From a checkpoint of a small mixture-of-experts model trained on Wikipedia.
Size: 8 layers, width 384, vocabulary 39312, 50.6M parameters.
Experts: 32 SwiGLU neurons an expert, 6 picks a token, a softmax router.
Below are experts of layer 5 (counted from 0) of a mixture-of-experts language model. Rows are named down (a neuron's output weights, with its number) and show model dimensions 0-47. Each number is 500 + 50 x the weight over its row's rms, rounded and kept within 0 to 999. Numbers have three digits each.
Before each expert's rows: "comes before" lists some tokens at least twice as common just after its tokens as in all text; "raises" lists some tokens whose logits its average output raises strongly, later layers aside. This comes from a sample of Wikipedia text that the model never trained on. Tokens count by the router's weight.

# expert 32
comes before: " |", "–", ".", "th", ",", ";"
raises: ",", ".", "–", "-", "%", "1"
down0:504471634424488463449575490480523449479517476561513573409479552462431545373457503479489522529460471568463512410527499517497521518507468496574506

# expert 99
comes before: " |", ".", "%", "–", ";", ","
raises: ".", ",", " and", ".\n\n", " at", " ("
down0:413578488533444510528504564530537465437521465517412425622387455445515472588537443459645515576508572490540490482528462499379454447527445395531570

# expert 7
comes before: " ", ".", "–", " –", " Louis", "wood"
raises: " ", ".", ",", ";", " of", " ("
down0:436466498468455507552439330608490492481506529476527508534459498550525483491585506506461441496491577539539464516489519532484507472499406504610545

# expert 21
comes before: ",", " (", "\n", "\"", " in", " and"
raises: ",", " (", ".", ".\n\n", ";", " of"
down0:419516562466553527514566517496452505535411526520492570504437479517486475582543489501523435371472509489470459498434580484508533561499494496463557

# expert 96
comes before: " |", " |\n", ";", " (", ")", "–"
raises: " |", ".", ";", ",", "\n", "\n\n"
down0:483461526502527426428555486500547476457539552547500450487460445465481434529530538558530470439531557502492501556487482519572439485554463447505501

# expert 121
comes before: ",", " of", " in", ".", " and", ".\n\n"
raises: ",", " in", ".", ".\n\n", " at", ";"
down0:448449586556420526485568384500575469449508479500519516562440501495499538592529550459530503598451486493530501533511451572553541442492484489507482

# expert 57
comes before: " ", " The", " A", " \"", " drums", " third"
raises: " ", " first", " one", " lead", " a"
down0:489481561572519399418515535419459493547493486512499441558487555509516487450587572484575530524485611547488445573438419519541451522476473453519548

# expert 8
comes before: " of", ".", "'s", " and", ".\n\n", " States"
raises: " since", " of", " and", " from", " that", " following"
down0:454463481456461545530471507507491571505400431473435457571402498572474455384427456512567442514424601603496477448484496487458512476482417483517572

# expert 36
comes before: ",", " and", ".", " in", ".\n\n", " of"
raises: " in", " with", ";", ".", " from", " as"
down0:451437510541580509594483449422547483499452574542455463557567519420468457435467458460501546394609546450520557492553494611543446517500497496497551

# expert 125
comes before: " ", " Year", " Candidate", " Total", " No", " Title"
raises: " ", " Pos", " R", " W", " Preceded"
down0:492545487518506485486409435482411567457517612568480505493559485514446423563505399508518440492500462519483571490448494462422579508498457502407468

# expert 69
comes before: " the", " New", " a", " his", " London", " South"
raises: " the", " what", " his", " modern", " British", " its"
down0:619541521462492469489476508439494556516475535592496488520445568368491445457535527497530470491489477467485500552474483533472495528546519491596471

# expert 5
comes before: " The", " He", " In", " It", "00", "0"
raises: " In", " However", " The", " It", " On", " He"
down0:473502586484624568603468622496523538506403504477465445527465437493496528468485519458520452452572486594440465502483492475482569497525456525543546

# expert 85
comes before: ",", "15", "24", "25", "26", " May"
raises: ",", "th", "/", " of", " that", "),"
down0:471617510555508464587501505551506463477505588406581597491434543517529511512508463582506439569481525462485559561617518511546532500437501553574411

# expert 77
comes before: "19", "20", "born", "1", "18", "2"
raises: "Note", "also", "later", "since", "from", "until"
down0:532513479493520544551494529561483522505511505482528537542398498500460460534493517462550581547485548485495572511427506535492490459465483393559423

# expert 90
comes before: " ", " \"", " —", " W", " +", " B"
raises: " ", " H", " —", " November", " c", " N"
down0:480535494498496499461578398552497458411518532571550589455525518555504381507539393516484474503444432480510541456480528518502425564430630450505460

# expert 100
comes before: " and", ",", " of", "ing", ".\n\n", " for"
raises: " and", ",", " (", " of", " |", " in"
down0:373490538444580440522513634507499517464435476521438517405471448506479530514519521507550427531462591497511470515579546393461559504522550455522484

# expert 66
comes before: " the", " he", " a", " it", " was", " they"
raises: " the", " a", " in", " on", " later", " its"
down0:512523463533432475471434526536509478438508602567509491440582587490535429558472459514485466460422498552461534444417452404615444417437454401440500

# expert 122
comes before: "1", "20", "19", "2", "0", "3"
raises: "19", "10", "12", "15", "2", "20"
down0:526501537639484566579384537464514532466431603479466454495428462462461533533512580543481497429458510485517560496508464447491550513551499431521505

# expert 15
comes before: " to", " in", " by", " the", " a", " on"
raises: " in", " to", " on", " as", " the", " out"
down0:523537572524563508512576414595563507471495494512503491481462493526372526532590465555489494585505544409536426522541428535431460545477478599465570

# expert 109
comes before: "0", "th", "00", "15", "20", "–"
raises: "15", "16", "17", "10", "14", "11"
down0:466514452487479434518511501528537437382422454505564441481493463485485501547423451473565571585483529519518559470450435461408543410609591530497561

# expert 29
comes before: "°N", "%", "°W", "0", ".", "3"
raises: "0", "3", "7", "6", "8", "1"
down0:435521519430484420527512382551465474474566535438466494551478495557541485539549458477512436466435572431460540452490447524508516504486478557456596

# expert 105
comes before: " The", " He", " In", " \"", " It", " A"
raises: " The", " In", " This", " It", " On", " There"
down0:367525483498483455503491453483451527412512522478535485642455520553495514523443473550515468580454481488568409546536516558396441564504523538555484

# expert 55
comes before: ",", " of", ".", " in", ".\n\n", " and"
raises: ".\n\n", " by", ".", " in", ";", ".\n"
down0:544525461484571514502481503484523548557454470505405440513517560595504626466505553454541466526452477460557467515589562437516568475462540433421521

# expert 37
comes before: " |", " |\n", ";", "1", "0", "}"
raises: " |\n", "30", "19", "31", "35", " |"
down0:516519464426487464540525541520576548491549463534434502421442514447482633512554546562528497569614488476494419497482468581430469483551585542437531

# expert 16
comes before: " are", ",", " were", " of", " to", " and"
raises: " are", " were", " have", " include", "ome", "que"
down0:504425603540429438491476538579589441401493486465526494441429506440424436496490550504532600540575484506415533533494497566484532508472445481469459

# expert 127
comes before: "19", " been", "20", "-", "|", "born"
raises: "not", "n", "Note", "19", "the", "see"
down0:589426471555513505441516519515555519435505494523432533485578558552437506539514515596490543479493481548525557494485413560490562573560492465448411

# expert 18
comes before: ",", ".", " and", ".\n\n", "\n", " in"
raises: ",", " with", ".", ".\n\n", " (", " for"
down0:520491532524494547488619539525549509496474535448505453488567577536498422431511616540514467532475614548486544465474558564502512563559523382495515

# expert 11
comes before: " be", " have", " the", " |\n", " make", " JPL"
raises: " be", " take", " make", " date", " provide", " play"
down0:570403532491568494466484428607506541507485536517450462459480464441493448448537503456522560504477461447497464523564547450565470570536458449463415

# expert 49
comes before: " the", " a", " his", " an", " her", " their"
raises: " the", " his", " a", " her", " their", " an"
down0:435560442468493508450538469497504483527549481470522410529562512511516493451495530562477542486477460657492530573455517506506486468464508408464403

# expert 92
comes before: " the", " a", " his", " their", " its", " this"
raises: " the", " a", " one", " their", " his", " its"
down0:513577507566466468536400459489567525518547513507499486492486553395502477423499445458451619491521471451428380511533536489485552567465376453468525

# expert 82
comes before: ",", " (", " |", "\n", "'s", " =\n\n"
raises: "t", ",", " and", "-B"
down0:431455456432469573510533514503683473433474502531514518471582550509543523533466505470612512533478469522489426486522544547549522509416490449599469

# expert 87
comes before: " of", ":", " is", " was", " and", ".\n\n"
raises: " of", ",", ".", " and", " (", ":"
down0:488554347475464477563439539568498595531488447404466389493490457411489447506462568564592717523440425383457478466528551507484452547407532498568406

# expert 111
comes before: ",", "\n", ".", " City", " and", "'s"
raises: ",", " (", " in", " |", " with", " and"
down0:536465476540410479454479493500570415514556499504423463429516512483526537445466588582499424510581483496483580548499503455379490559519451470586488

# expert 74
comes before: ",", " |", " (", "\n", "'s", " –"
raises: ",", " as", ".\n\n", " (", ".", " until"
down0:560499458518560547501466472528500496489440486440515582564580505498556424555523459504534499453491525520516491463457462421478525463493452499528491